Experts of a small language model.
Size: width 320, 32.6M parameters.
Below are experts of layer 3 (counted from 0) of a mixture-of-experts language model. Rows are named router (the router's row for the expert), gate (a neuron's input weights, with its number), up (a neuron's input weights, with its number), down (a neuron's output weights, with its number) and show model dimensions 0-159. Each number is 128 + 24 x the weight over its row's rms, rounded and kept within 0 to 255.
After each expert's rows: a language model's description of what the expert responds to. This comes from a sample of Wikipedia text that the model never trained on.

# expert 21
router [107 149 153 119 102 159 106 140 130  80 149 128 136 113  97  98 116 141  72 150 153 111 140 119 119 145 110 125 117  76 144 127 175 119 119 145 120 121 161  84 120 125 115  83  96  97 113 152 149 121 160 108 138 120 140 148  99 117  80 146 139  75 151 166 139 134 172 142 122 152  92 146 169 105 143 141 101 117 148 131 136  77 140 121 133 118 123 122 120 120 189 170 119 146 141 147 127 165 124 169 141 109 103 132 141 124 137 119  92 143 143 142 144  94 135 123 139 130 125 102 113 156  97 154 167  92 114 141 101 131 127 110 108 173 124  93 121 118 123  88  97 147  73 123  56 131 128 154 119 136  89 104 137 107  99 144 143 106 156 127]
gate0 [142  71  85 119 127 119 119 133 128 160 128 158 102 135 123 140 112 104 107 172 121 107 110 124 155 132 131 135 104 105 156 132 143 154 134 136 155 121  89 107 165 129 106 122 143 163 117 163 126 110  88 139 161 134 128 139 140 103 102 104 150 124 103 131 170 115 174 128 126 111 134  87 126 159 146 130 148  84 156 146  82 159 111 127 101 152 154 131 107 128 106 131 168 148 111 121 107 120  71 120 101 132 116 134 116 139 138 155 135 119  94 138 172 146 119 117  88  91 130  90 126 151  75 178 146 152 105 145 159 114 177 106 115 146 120 122 185  86 111 120  88 150  95 142 144 153 121 146 126 101 115 178 119 162 127 128 131 107  98 131]
up0 [131 145 142 140 107 112 124 121 139 114 162 141 102 117  76  66 137 124 133 138  91 132  59 148 151 127 163 153 142 121  81 130 169 127 101 128 120 120 113 175  45 131 142 124 137  92 123 144 136 146 135 144 136 123 120 113 131 137 146  85 144 154 121 150 137  93 149 166 114 129 108 122  96 116 136  97 114 151 130 144  70 112 117 110 117 102 151 144 161 122 115  89 160  83 161 124 157  97 108 149 139 125 106 121 142 114 132 138 162 118 125 144 135  86 117 129 142 185  77 141 130 106 164 118 132 148 165 135 130 119 130 112 150 104 163 124 138  80  99 128 118 104 101 123 153 177 145 106 145 161 156  81 147 134 134 135 170 145 111 124]
down0 [125 102 134 153 150 123 159 176 136 127 131 130 181 128 117 141 126 178 143 124 149 132 153 113 128 135  95 151 100 156 159 186 127 133 122 149 107 150 106 116 138 133 110 108 104 123 132 113  90  94 110  87 125 135 141 156 142 138 119 149 102 115 118 118 141 111  95 144 121  93 140  79 115 106 124 138 178 103 110 143 192 143 149 161  98 131 108 121 148 125 105 152 135 147 115 124 126 146 129 156  90 103 156 150  95 109 114 119 113 117  99 110 111  94 127  98 163 105 117 147 124 189  82 127  91 138  80 136  88 145 134 114 121 162 110 152 112 135 170 141 111 164 173 162 133 122 126 100  89  79 116 149 133 141 136 144 114 141 133 162]
Description: Noun-forming suffixes. Suffixes and noun endings like age, ance, ence, ity, ner, der, ral, and nouns like season or title: Manager, Commander, espionage.

# expert 12
router [103 173 142 121 107 113 143 115 166  98 119 117 160  85  58  71 105  95 116 143 131 158 118  90 105 160 120 100 117  65 148 132 126 146 114 147 150 112 162 126  90 121 110  95 136 120 116 100 156 132 108 156 109  98 114 130 116 146 114  85 134 132 109 125 149 142 145 139 137 161  94 115 145  90 148 134 101 150 120  91 129  99 138 117 119 100 119 131 139 123 136 140 140 109 122 149 126 141 107 162 126 139 148 170 158 110 113 138 104  90 119 132 129  89 141 101 109 144  94 103  79 135 123 140  85 120 131 126  91 125 125 103 125 158 124  87 117 143 148  68  91 163 102 131 107 114 105 149 138 118 132 133 157 117 127 132 109 120 137 133]
gate0 [136 141  97 138 148 165 144  78 129  89 115 116  69 184 149 133 134 106 122 121 124 104 113 135 130 117 148 145 108 142 118 140 144 139 105 131  98 121 147 130 145 165 102 151  91  96 133 151 134 136  88 137 126 126 106 105 130 148 133 144 138 174 113 128 112 148 108 146  95 133 129 162 139 114 157 114 138 100  86 103 119 166 131 112 157 151 153 116 102 134 116 166 119  97 103 143 147 146 129  98 164 128 101 132 134 148 156 197 110 127 140 102 156 179 114 144 132  69 125 138 158 132 152 116 115  93 164 114 124 140  85 107 156 100 142  95 130 152 114 117 107 159 113 105 144  76 148 116 145 134 108 107 142 130 147 183 116 120 121  83]
up0 [170  65 102  81 159 105 129 159 109 112 134 133 149 145 192 134 106 111 150 119 120 120 143 160 131 157  83 123 105 122 132 133 146 116 117 115 103 147  90 136 124 117  78  88 102 101 137 104 147 123 141 156 157 107 172 156 140 137 149 156 107 140 146 133 124 139 108 113 105 129 133 155 114 125 132  90 133 135 103 134 125 153 139 126 135 106 147 114 111 140 139 135 121 138  99 159 154 109 143  94 111 134 156 133  88 155 148 134 130 108 173 158 110 171  70 102 145 125 125 147 103 150 106 137 114 105 175 141  98 117 149 126 126 122 106  93  99  69 135 108 125 110 102 108 147 134 110 140 154 102 135 112 114 146  89 123 116 124  99  85]
down0 [158 115 132 118  94  65 113 137 127 131 111 122 123 102 120 108 114  93 108 108 147 164 143 173  98 101 127 172  99 133 162 112  81 101 149 131 112 117 100 115 159  87 112 108 146 124 129 100 114 117 123 162 151 146 138 111 166 149 122 136 133 157  83 119 108 137 124 121 123  87 108  80 147 152 116 102 130 145 146  95 105 188 157 112 118  96  94 150  95 121 128 172  92 127 146 101 120 135 123  96 103 134 181 110 133 100 120 140 108  99 153 154 185 121 148 141  94  96 141 150 112 110 141 141 146  99 116  92 152 137 163 107  84  81 141 101 146 116 144 118 153 122 124 100 115 101 126 115 129 130 111 103 153 121 165 145 118 139 124 178]
Description: Sentence-ending punctuation. Periods and commas closing clauses or list items, conjunctions like but and while, and name-final letters d, r: McDonald, Armstrong.

# expert 23
router [117 130 122 125  95 120 107 152 136  85 131 136 142 119  93 116 146 128  82 142 156 103 105  86  88 143 143 136 162  86  99 143 168 116 118 153 127 128 137 125 102 121  77 153 120 134 133 133 162 116 128 108 126 120 116 160 151 136 108 149 147 116 172 107 153 162 147 129 149 159  85 119 127 138 145  90  96 135 135 130  99  93 143  82 143  78 101 127 114 163 120 133 143 118 136 134 106 143 189 168 165 130 139 132 120 111 110 119 102 109 122 134 142 102 153 118 118 140  90 112 106 172 121 147 101  86 127 119  86 104 150 118 135 172 121 133 133 117 120 151  78 147 131 151  97 125 114 134 165 108 121 120 130 131 147 130 129 106 157 150]
gate0 [ 82 119  95 148 145 145 149 160 150  94 157 110 181 144 118 180 159 130 135 139 132 112 124 139 165 137 126 107 108 171 113 135 106 129 132 139 149 115 140 146 133  96 115 148 158 123 156 161 117 124 154 149 143 105 133 142 150 137 136  96 155 114 156 123 108  78 162 150 136 141 137 162 160 110 125 132 140 124 121  95 104 188  76 114 114 133 111 141  93 122  85 159 109 132 151 156 122 161 100 165 107 108 123 123 138 117 146 106 141 104 121 147 112 113  77 131 149 144 119 126  91 123 101 182  80 108 127 145  87  88 114 156 155 109  98 160 172 152 161 118 151 172 169 128 113 157 138 136 103 135 120 125 132 164 111 102 156 158 172 157]
up0 [128 153 145 114 118 103 134 136 120 105 103 129 100 149 142 128 127 113 117 162 111 114 111 108 145 135 132 119 130 104  96  57 119 106  98 148  91 134 141 151  76 115  80 161 139 138 108 111 118  78 111 127 120 144 133 127 115 127 167 114 137 101 134 127 154 141 161 132 124 119  99 125 109  98 105 164 107 119 151 133 121 130 101 100 108  98  98 140 105 104 118 127 148 130 109 145 114 131 162 109 130 103 131 151 117 119  91 169 179 121 117  65 113 139 138 172 116 109 145 130 118 110 154  87 145 134 125 108 133 127 131 130 108 160 165  96 135 134 102 150 106 148 143 119 128 153 105 109 125 117  73 120 154 121 120 172 166 127 119  86]
down0 [144 125 115 123 130  84 156 150 119 164 130 141 146 113  47 133 130 106 128 139 110 160 118 120 106 117 141 100 145 139 149 137 157 120 119 135  88 110 106 160 153 115  93 102 123 128 128  78 158 154 144 126  99 193 100 110 163 148 157  94 102 119 175 138 116 163 126 117 121 110 108 133 102  99 127 112 130 130 135 130 157 125 137  98 128 120 135  92 117 139 138 128 142 118 180 120 114 113 119 141 103 160  97 113 110 133 160 119  76 118 106 127 168 111 170  80 151 158  93 127 128 110 133 131 110 123 121 153 159 135 108 132 110 117 105 132 163 122 161 136 117 133  81 139 147 175 134 130 125 145 146 130 102 106 119 104 163 136  94 120]
Description: Inner o syllables. Middle pieces built on o, such as o, on, el, go, vi, ot, od, inside names, taxa and words like flooding, pilot, advisor.

# expert 14
router [ 82 137 125 143  98 110 129 116 114 106 132  99 167 130 103 141 151 161  70 148 167 128 139  96 105 143 116 118 151  84 159 152 144 180 127 150 154 123 127 130  75 134  83 130  96  73 123 120 124 145 100 128 128 118 138 155  98 134 117  97 114  90 159 110 157 130 156 119 148 146 106 136 162 150 115 132  80 127 146 135 106  96 137  96 128 108 135 137 118  86 140 130  55  92 111 125 125 126 144 154 123 134  95 147 130  95 124 168  88 102 127 149 150 104 131 122 121 127 101 104  98 175 113 153 116 130 109 163 150 133 172 114 156 171 126 123 149 105 170 111  92 145 137 131 123 157 122  81 133  72 121 133 129 136 115 129 114 121 111 145]
gate0 [103 118  88 122 148  98 138 132 110 148 133 153 124 159 182 143 100 123 136 141 127 117 120 194 122 128 156 163 168  81 157 123 169 102 134 143 111 103 129 114 119 104  77 145 109 148 124 117  95 133 113 146 113 150 136 131  96  80 121 132 158 152 192 152 115 127 138 136 159 166 115 112 101 161 167 129 163 173 137 113 132 109 148 142 163 155 175 122 110 114 174 131 127 154 137 115  97 137 124 121 120 121 104 155 156 186 137 125 102  94 127 152 163 129  99 138 132 137 169 184 121  99 128 125 101 115 128 167 148 106 128 133 115 130 128 136 115 113 121 124 121 163 155 138 102 138 157 160 137 146 157 128 120 114 147 158 107 150 153 103]
up0 [137  83 101 135 124 141 147 166 121 104 149 167 106 168 125 142 154 142 156 145 115 102 166 159 110 112 150 149 143 100 137 135  91 156 151 151  95 153 152 123 130 128 122 163 123 149 108 103 107 148 104 129 129 174 110 132 121  74  72 131 142 161 136  95 131 140 117 111 157 148 136 104 160 181 144 125 132 120 131 141 111  98 139 106 122 167 151 111 130 111 141 109 129 107 106 101 106 142  73 119 112  99 101 139 119 108  98 111 114 144 102 136 106 126  68 162 140 117 183 136 182 132  83 114 167 137 193  89 159 103  99 142 111 147 159 151 117 141 130  87 138 143 137 156 138 143 116 143 156 128 122 143 164 115 147 116 151 118 159 147]
down0 [111 169  99 146 161 131 113 137 160 166 106 156  84 108 129  89 135 156  92  94 113 119 119 125 144 109 106 159  79  60 133 131  76 150 115 111 149 116 125 140 157 131 136 129 127 150 107 140  94 131 114 129 130 159 172 144 124  99 132 141 121 135  84 109 151  97 145 135 113 134 134 167 113 111 154 124 141 151 121  87 124  97 139  61 146 119 103 129 153 109 124  69 135 144 195  91 104 100 121 138 124 131 140 139 163 111 139 127 130 150 146 106 139 159 136 145 152 128 130 107  90 129  89 173 160 112 152 119 221 131 121 154 103 105 137 143 125 128 126 157 135 140 153 110 173 123 134 126  92 108 145 142 130  87 107 127 180 126 126  98]
Description: Suffix al and brackets. Adjective suffixes al, ical, ial, ent, ci inside words like brutal, Mental, plus opening parentheses, quotes, slashes and LaTeX-heavy passages.

# expert 13
router [134 132 128 136 117 134 137 127 165 137  84  76 146 142  87 119 139 150 103 150 141 163 100  52 114 137 116 114 144 116 132 137 134 118 119 171 140 131 148 117 125 141  34 131  57 145 143 133 132 110 119 134 107 127 148 120 132 142 123  94 170  97 115 131 160 148 135 133 148 143 100 139 151 133 158 128 132 136 123 149 145  62 115 106 122 106 142 119 119 162 133 125 140 137 119 168 147 167 155 166 146  45 122 124 128 122 120 118 112  93 127 147 133  88 103 113  63 162  97  86  94 141 108 122 104 101 131 169  97 123 135 119 136 187 116 100 142 129 135 102  83 141 127  76  92 113 120 118 133 106 110 124 126 114 150 104 150 113 144 142]
gate1 [121 106 142 111 134 115 112 133  65 178 131  95 119 157 123 126 123 119 142 123 100 116 140 104 119 152 114 148 103 182 145 132 116 153 112 151 136  98 148  97 120  97 160 173 133 128 140 117 123 114 151 123 129 130  96 121 136 125 120 115 134 166  85 151 137 127 152 142 149 132 153 131  70  92 110 119  46 105 146 135 151 101 164  82  85 158 123 128 149 154 129 116 158 105 128 132 116 110 104 121 149 166 134 143 169 124 127 162  96 128 185 164 134 103 161 141 114 173 134 104 133 125 109  85 125 126 142 139 124 117  99 125 182  97 129 155 103 127 123  80 149 125 123  99 116 123 152 139 128 154 145 139  92 154 131 143 166 141 123 151]
up1 [153  99 134 109 160 138  73 111 136 171 117 152 169 164 121 170 123 120  99 129 129 132 131 108 139 113 143 129 139 118 163 156 136 117 113 155 166 116 107  82 112 152 160 141 102 129  90 140 112  90 144 146 146  74 129 145 129 122 119 124 134 116  98 123 154 149 128 110 118  86 166 143 117 168 154 134  97 161 136 129 150 112 137 112 109 150 159 111 123 157 127 115 107 104 129  73  59  79 151 107 168  97 168 133 138 101 146 119 137 159 115 108 165 125 150 163 151 145 119 105 115 108 131 131 128 107 134 141 120 162  86 167 154 144 139 142 117  93 103 106 155 118  72 126 128 140 167 183 163 136 124 186 130 125 141  87 154 150 157 153]
down1 [126 135 157  90  86  73  90  92  72 125 116  85 152 113 127  91 146 116 133 107  53 151 110 135 138 130 117 166 138 113 136  88  82 141 135 121 130 154 163 137 116 125 137 140  83 144 141 152 125 138 131 137 135 135 119 147 129 178 113 129  95  86 107 117  95 109 138 124 157 115 139 136 113 114  83 147  89 162 113 105 157 101 100 156 122 136 115 106 109 101 163 147 141 173 149 167 137 151 144  99 159 138 118 133 133 156 169 120 154 154 109 134 119 171 145 139 143 174 116  98 143 127 148 105 132 144 133 118 139 122 144 149 147 113 124 147 153 145 126  82 129 149 134 146 107 137 105 140 158 125 161 117 138 128 122 150 112 189 149 122]
Description: Table cell separators. Pipe characters separating table cells, table divider rows, and semicolons or slashes in lists, mostly in numeric or sports tables.

# expert 19
router [168 137  83 125  95 135  97 147  85 124 103 138 122 124 104 145  83 124 108 165 159 148 128 121 116 132 122 120 137  92 133 144 133 145 132 165 132 117 139  88  95 126  94 102  87  94 113 114 123  94 140 121 138 139 103 138  97 151 119 103 142  62 147 114 160 153 141 152 140 144 103 119 123 137 110 103 100  96 135 116 122  98 130 114  93 136 116 119 138 120 121 153  90 146 138 130 109 175 127 177 131  82 107 131 163 141 105 133 116 108 127 115 128  67 123 136  88 115 146 123  84 154 132 129 112 122 111 117  61 110 201  99 136 171  99  88 118  91 156 123  92 114 117 142 140 115 119 138 140 116 132  94  97 101 129 120 170  86 135 124]
gate0 [121 154 144 132 134 116 111  60 124 150 144 158 128 160 110 133 129 113  95 154 123 127  88 158  98 144 118 147 127 118 145  76 129 153 109 124 153 154 111 133  99 145 125 117 151 136 114 151 130  93 117 134 116 132 174 150 110 144 121 125 163 141 140 153  89 118 130 157 102 171 138 106 127 117 116 138 130 139 108 140 128 134 148 123 129 143 119 113 170 121  99 101 115 147 159 162 102  68 120  99 168 107 150 154 131 120 126 107 145 116 115 163 127 105 112 159 147 106 106 133 177 127 117 115 106  99  75 144 159 157 123 142 126 124  89 143 122 145 129 108 113  98 122 114  99 106  61  72 119 115 138 143 142 130 138 121  92  70 133 171]
up0 [156 139  96 160 141 123 165 111 137 109 133 141 173 131 143 110 151 146 114 115  89 127 136  83 135 114 121 121  74 137 108 136 157 131 114 148 160  96 130  79 118 134 135 141 117 152  91 148 111 128 120 108 121 117 142 148 112 170 144 154 101 169 151 133 114 118 106 151 112 116  93 151 120 154 113 132  99 130 154 122 101 130 132 140 137 167 136 110 125 139 129  79 129 140 119 145 155 168 134  64 104 127 165 123 139 153 108 124 122 129 111 148 138 134  73 127 142 146 118 124 152 149 133  90 126 132 122 112 103 196 158 141 153  97 138 108 134 176 142 114 122 183 125  76 126 118  61  92 143 118 125 124 145 116 127 116 164 148  83 141]
down0 [120  38 138 106 147 134 116 108 128 153 166 108 181 123 155 122  91 166 114 119  80 125 108 106 152 132 141 177 117  98 129 117 131 103 140 126 102 150 132 116 125  85 111 132  85 141 127 167 102 156 157 135 102 138 106  89 145 186 108  99 101  88 130  93 151 153 125  90 109  95 139 133 119  79 162 132 147 139  97 146 127 125 155 132 131 167 105 155 113 115 138 110 134 137 141 101 136 134 133 116 107 121 146 107 134 180 151 121 121 105 146 107 131 115 131 126 158 121 137 142  97  90 180 114 124 107  79 165 118 122 147 119 108 159 129 114 144 103 131 121 173 127 126  95 121 142 127 131 138 145 139 142 150 123 133 132 126 138 123 156]
Description: Word endings and closing brackets. Closing parentheses and brackets, plus suffix pieces like -ly, -ar, -ter, -ary ending words, e.g. poor-ly, uncle-ar, Loth-ar.

# expert 17
router [110 142 105  92 101 118  84 157 143 123 127 107 150  97  77 115 142 119 132 165 159 145 148 109 111 131 127 143 158  99  99 127 117 110 136 140 133  83 128 105 114 124 105 120 123 123 151 132 170 127 134 131 129 106 140 174 135 141  94 125 132  82 139  72 137 139  93 115 150 149  92 168 143 147 116 152 108 141 166 106  96 133 133 118 136 137 117 108 171 119 182 141 116 146 135 118 128 168 113 158 148 141 141 134 154 124 145 100 122 124 108 148 118 117 100 131 121 138 144 116 102 127  99 143 131 108 135 110 144 155 142  78 179 168  79  90 143 129 166  90  97 142 135 172 119 127  94 150 158 126 132 140 129  91 139 112 121 108 134 113]
gate1 [141 131 142 125 144 117 128 131 137 140 120 119 117 107 111 147 182 121 106 130 124  92 105 129 165 170 146 187 137 111 144 111 159  76 158 124 123 134 161 143 125 126 153 127 136 103 131 186  89 131 152 139 141 124  97  93 121 180 112 102 103 111 116 162 133 115 162 135 112 154 149 154 124 114 151 124 125 105 117 101 130 178 105 121 153 167  99 110 141 122 123 148  90 114 130 122 156 110 121 123 110  95  98 120 132 136 107 134 125 162 122 136 134 143 161 126 133  81 121  47 118 116 105 107 147 113 165 175 133 112 108 131 145 124  94 137 122 181 143 147  93 140 179 100 162 178 134 155 120 135 128 122 105  87 146 171 161 119 103 136]
up1 [117  90 108 113 137  94 154 107 112  88  77 119 128 156 160 116 161 119 153 144 160 120 135 152 198 183 120 170 166 144 136 105 146 146 146 157 147 103 141 117 131 131 125 101 114 152 145  91 191 142  88 117 152 210 135 119 107 172 119 110 131 136 117 151 124 132 105 110 116 136 142 147 113 147 129 155 103 136 132 127 137 119  98 141 125 100 131  95  98 155 143 172 137 121 141 145 103 168 151 115 162  87 131 112 138 121  71 146 131 146 129 129 172  94 125 117 177 120 146 149 121 151 126 123 163 131 142 136 146 127 147  93 118 100 132 105 141 164 165 103 159 135 139 131 154 203 159 190 112  84 140 142  94 121 147 133  93 151  90 152]
down1 [110 106 165 127 104 133 140 131 131 103 136 131 137 123 130 128 111 141 135 139 130 144 128 132 100  95 128 150 118 138 103  89 100 129 150 117 119 149 139 105 106 111 115 126 138 109  99 119 155 132 118 172 110 170 144 152 120 152 116 129 144 110  89 144 163 150 109 154  94 168  79 136 137 152 115 125 133 111 147 173 115 139 127 142 113 155 111 143  93 133  92 138 134 112 128 185 122 121 153 148 132 139 125 110 111 100 127 124  84 135 131  81 151 165 159 153  88 167  91 144 153  98 131 108 128  84 134  98  92 143 164 113 154 181 143 113 112 125 102 121 107 118 102 141 197 127 125 161 103 153 119 163 162 125 157 133 119 125  93 128]
Description: Infobox list formatting. Hyphens, colons, pipes and line breaks in infoboxes, lists and tables, plus the n in Rank and Languages after a list dash.

# expert 10
router [ 91 151 111 120 120 144 122 118  94  68 150 141 148 163  68 129  95 121  79 150 164 117 150  92 111 169 140 127 167  85 151 153 138 113 117 137 122 132 142 109 118 139  82 135  96  86  90 133 169 138 119 110 134 124 131 153 100 122  99 119 171 105 167 143 154 157 114 122 121 148 104 122 130 126 141 112 133 157 139 124 134  87 136 106 101 134 108 144 158 145 131 151 113 103 145 122 115 159 126 164 126  91 105 146 152 115 134 168 117  97  92 144 154  97 131 121 125 112 124 108 120 132  98 129 120 100 136 169 123 146 165 139 162 139 122  97 145  89 110  92  94 161 112 168 113 100  76 111 146 113 112  87 111 112 174 101 138 111 149 142]
gate1 [128  94 114 137 179 126 117 106 133 106 158 136 134  78 149 156 119 129 126 157 151 126 145 126 163 162 171 104 146 101 144 140 151 149 118 118 128 116  86 116 106 141  94  98 115 134  88  75 130 111 151  82 135 123 101 147 166 132 138 132 155 113 141 160 120 124  98 144 129  80 168 132 142 145 129 105 126 181 113 132  97 112 147 146 162 115 150 150 148 107 111 146 140 136 146  94 140 147 111 132 105 151 140  98  95 129 150 154 114 143  52 107 178 114  99 125 128 110 153 147 131 114 153 117 122 156 140 146 138 107 155  98 118 124 138  79 121 126 204 154 123 134 127 123 119 139 125 128 118 137 120 148  79 114 161 105 128 146 169  94]
up1 [ 83  99 196 118 137 152 139 153 107 148  87 114 142 138  96 106 147 125 165 139 110 113  89 118 112 117 121 133 101 117 144  96 105 110 116 139 148 156  83 157 140 127 150  94 114  90 113 143 130 162  99 168 118 159  95 150 116 102 121  96 111 131 153 127 170 136 125 148 106 111 118 102 145  84 129 110 129 119 103  95 115 165 141 102 130 122 122 129 118 137 112 119 103 121 134 141 116 107 139 123 160 130  91  69 131  96 118 139 114 113 133 133 120 147 132 145  96 148 113 134 106 120 103 145 109 114 119 121 150 144  91 154  97 101 118 159 139 156 117 169  98 112  98 148 147 167 130 124 152 155 152 112 135 148 147 121  84  31 115 175]
down1 [101 125 120 119 124 132 108  86  82 114 114 144 148 122 164 150 126 122 122 167 140 107 155 112 109 137 131 133  99 123 108 134 105 118 128 105 110 140 119 120 128 164 127 158 143 115  93 150 159 171 140 128 132  86  75 121 105 134  80 167  99 130 111 142  95 166 114 131 149 131 149 135 124 152 137  79 113 124 121 138 130 153  93 136 151 136 132 126 140 140 127 142 109 143  94 122 132 150 141 141 129 111 138 141  84 126 179 157  67 107 113 120 120 124  90 186  87 154 156 105 135 155  93 139 136 123 142  92 115  97 131 136 144 114 155  90 136 135 119 105 192 120 130 153 144 141 127 110 111 128 113  87 123 135 135 127 145 113 182 127]
Description: Line breaks and headings. Newlines and heading markers like ==, ===, plus closing periods and quotes, especially around section headings, list items and table rows.

# expert 8
router [133 141 122 134  63 133 127 135 158 119 113 123 160 121  73 124 124 124  91 174 159 133 139 120  81 129 119  95 146 112 164 149 150 124 125 158 147  84 163 107 120  85 112 111  73  91 106 120 142 120 142 130 118 118 132 146 122 131  93 105 147 108 157 123 176 156 131 146 127 166  41 125 157 120 121 102 115 134 142 111 109 102 129  86  99 142 153 111 148 124 160 154 104 112 113 125 120 124 161 154 131  90 133 148 149 112 123 119 128 127 116 159 155  92 141  96  94 122  96 118  96 188 109 133 103  80 149 153  89 141 132 103 109 132 119  68 131 126 119 117  79 166 118 164 118  95 112 100 133 105 125  98  97 122 131 128 160 102 136 135]
gate0 [116 111 117  97 148 179 143 104 131 158 111 163 148 139 112 141  34 127 132 128 122 134 104 112 133 148  72 155 162 105 159  88 150 116 165 148 119  99  92  72 123  65 121 120 135 140 141 159 131 147 126  95 127 146 156 120 142 113 126 109 141 191 123 125 119 144 141 103 124 127 142 147 112 133 119 115 143 156 145 136 122 102 103 124 103 134 103  95 144 109 122 122  99 159 163 118 170 165  96 113 144 161  95  76  99 152 175 128 178 128 128 144 147 151 139 136 145 168  98 122 146 133 137 106 150 161 117 134 137 136 145 119 105 116 112 171 122 154 125 183 120 150 126 111 158  65 116  89  92 111 123 148  97 124 135 131 117 143 172 144]
up0 [113 140 157  92 164 147 164 121 148 165 123 139 137 140 129 110  68 116 158  92 112  81 104  84 123 144 136  85 142 118 119 117 132 102 143 133 125 124  76 114 140 119 147 131  96 108 192 147 135 117 113 113 140 117 148 113 119 150 138  89 161 194 128 134 129 164 154 100  75 167 133 127 113 141  91 114 142 106 108 128 116 132 130 103 105 144 112 129 150  90 107 159 152 118 163 117 132 139 125 142 146 140 121 127 136 142 156 118 112 106 142 133 149 128 104 163 109 132 103 159 127  98 129 123 105 116  90 116 131 135 144 108 128 101  99 128 146 135  79 104 119 146 175 128 107 127  97  63  78 135 109 150 136 118 140 132 107 120 124 115]
down0 [139 132 101 121 113  79  65 123 137 127 136 100 106 115 161 118 180 103 110 100  94 139 123 173 176 120 166 138 103  84  91 155 100 145 193 151 161 128 132 105 119 165 168 131 119 134 115 142  93 132 115 156  89 134  99 135 124 116 149 150 105 130 139 148 111 127 122 105 150  93  96 135 136 124 119 148 136 122 138 106 145 126 144 150  93 130 195 164  97 118  86 110 145  70 106 122  83 112 150 131 139 117 152 152 136 148 111 124 116 120 148 103 156 104 143 104 146 136 169  98  90 101 148 163 110 126 135 133 129 109 129 148 141 156 147 128 143 174 134 160 104 126  99 126  77 108 142 142 166 132 120 123 158 108  97 125 119 148 139 137]
Description: Name-final pieces. Last pieces of proper names, surnames and place names, such as Rodrigue-z, Primro-se, -ville, -ford, -ton, often before a comma or parenthesis.

# expert 16
router [161 151 127 104 103 121  98 147 124 119 130 125 149 107 108 129 121 149  76 143 140 133 108  89 136 108 123 126 142 111 115 136 166 119 153 127 165 145 112 133 143 127 109 124  66 135 142 153 149 127 136 146 100 110 130 129 127 133  97  91 146  96 134 125 167 153 142 119 136 157  89 144 138 107 129 139 123 113 138 133 104  94 133 116  90 121 139 114 157 119 124 154 132 146 132 120 126 139 141 177 151  55 123 173 126 121 104 190  90  83 132 142 128 119 118 127 141 131  87 111 126 175 131 160 142 149 132 161  99 154 162 104 139 139  97  77 122 137 120 107  99 194 150 182  84 101  90 129 116  83 107  80 146 123 106 119 132 116 165 138]
gate1 [ 96 134 144 148 145 115 134  96 142  87  99 117 115 150  96 111 133 133 138 110  86 116 152 136 132 162  92 156 129 138 122 136 142 110 124 120 133 132 162 109 114 127 112 141 164 121 151 142 127 139 117 131  75  98 135 121 129 155 168 131 125 131 104 129 144 145 124 144 129  73 138 145 150 181 113 202 141 124 164  96 138 112  88  95 120 144  87 174 142 156 144 149 134 132  95 146 169 128 148 115  89 137 159 160 123 166 154  80 115  81 107 111  77 165 110  66 153  78 167 110 115 113 118 161 130 135 159 101 176 157 113 114  89 117 149 108 150 123 158 129 113 114  65 126 165 113 150 100 129 119 109 104  97  89 104 169 125 145 132 124]
up1 [138 122 172 138 149 108 111 128 115 121 127 152 141 120 107 104  91 111 105 120 176 112 121  78  98 135 146 129  85 108 114 119 142 135 172 142 103 146 131  99 181 133 145 118 103 148 109 155 114 138  84 148 144 169 140 122 120 122 157 121 145 141 142 110 130 159 106 116 129 113 141 132 120 117 143 118 104 126 133 148 173 124 117 160  90 110 117 160  93 167 150 137 110 144 145  92 135 123 151 131 118 103 147 148 101 120  78 131 171 151 126 105  90 114 149 118 124  81 140 129 120 132 165 143 133 129 122 111 127 117  97 124 134 115 127 137 137 124 164  73 118  75 104 131 161 144 171 150 129 102 146 134 113 148 123 115 110 127 181 113]
down1 [143 152 130  94 176 136 120 123 159 120 107 123 126 147 125 115 146 150 154 172 136 123 120 123 123  83 119 104 156 134 131  93 159 176 128 113 110 132 110 126 113 170 127 107 144 133 152 164 114 104  89 203 152  96 165 146 139 123 133 121 142 108 128 107  85 161 153 168  94 118 126  89 132 123 169 108 141 116 182  66 119 149 139 117 134 111 139 138 157 113 104  66 132 102 113 120  99 124 149 135 123 145 144 131 123 105 150 110 153  92 148 132 110 113 150 146 161 114 102 129 117  99 113 134  91 136 189 146 125 100  72 144 107 142 107 146 137 114 133 142  90 138 116 124 120 127 137 150 130 114 100  96 111  78 165 129 175 146 123  65]
Description: Capitals inside abbreviations. Unspaced capitals in acronyms and codes, or word starts after a newline or parenthesis, e.g. GNIS, CB/RH, KPIK, Los after a line break.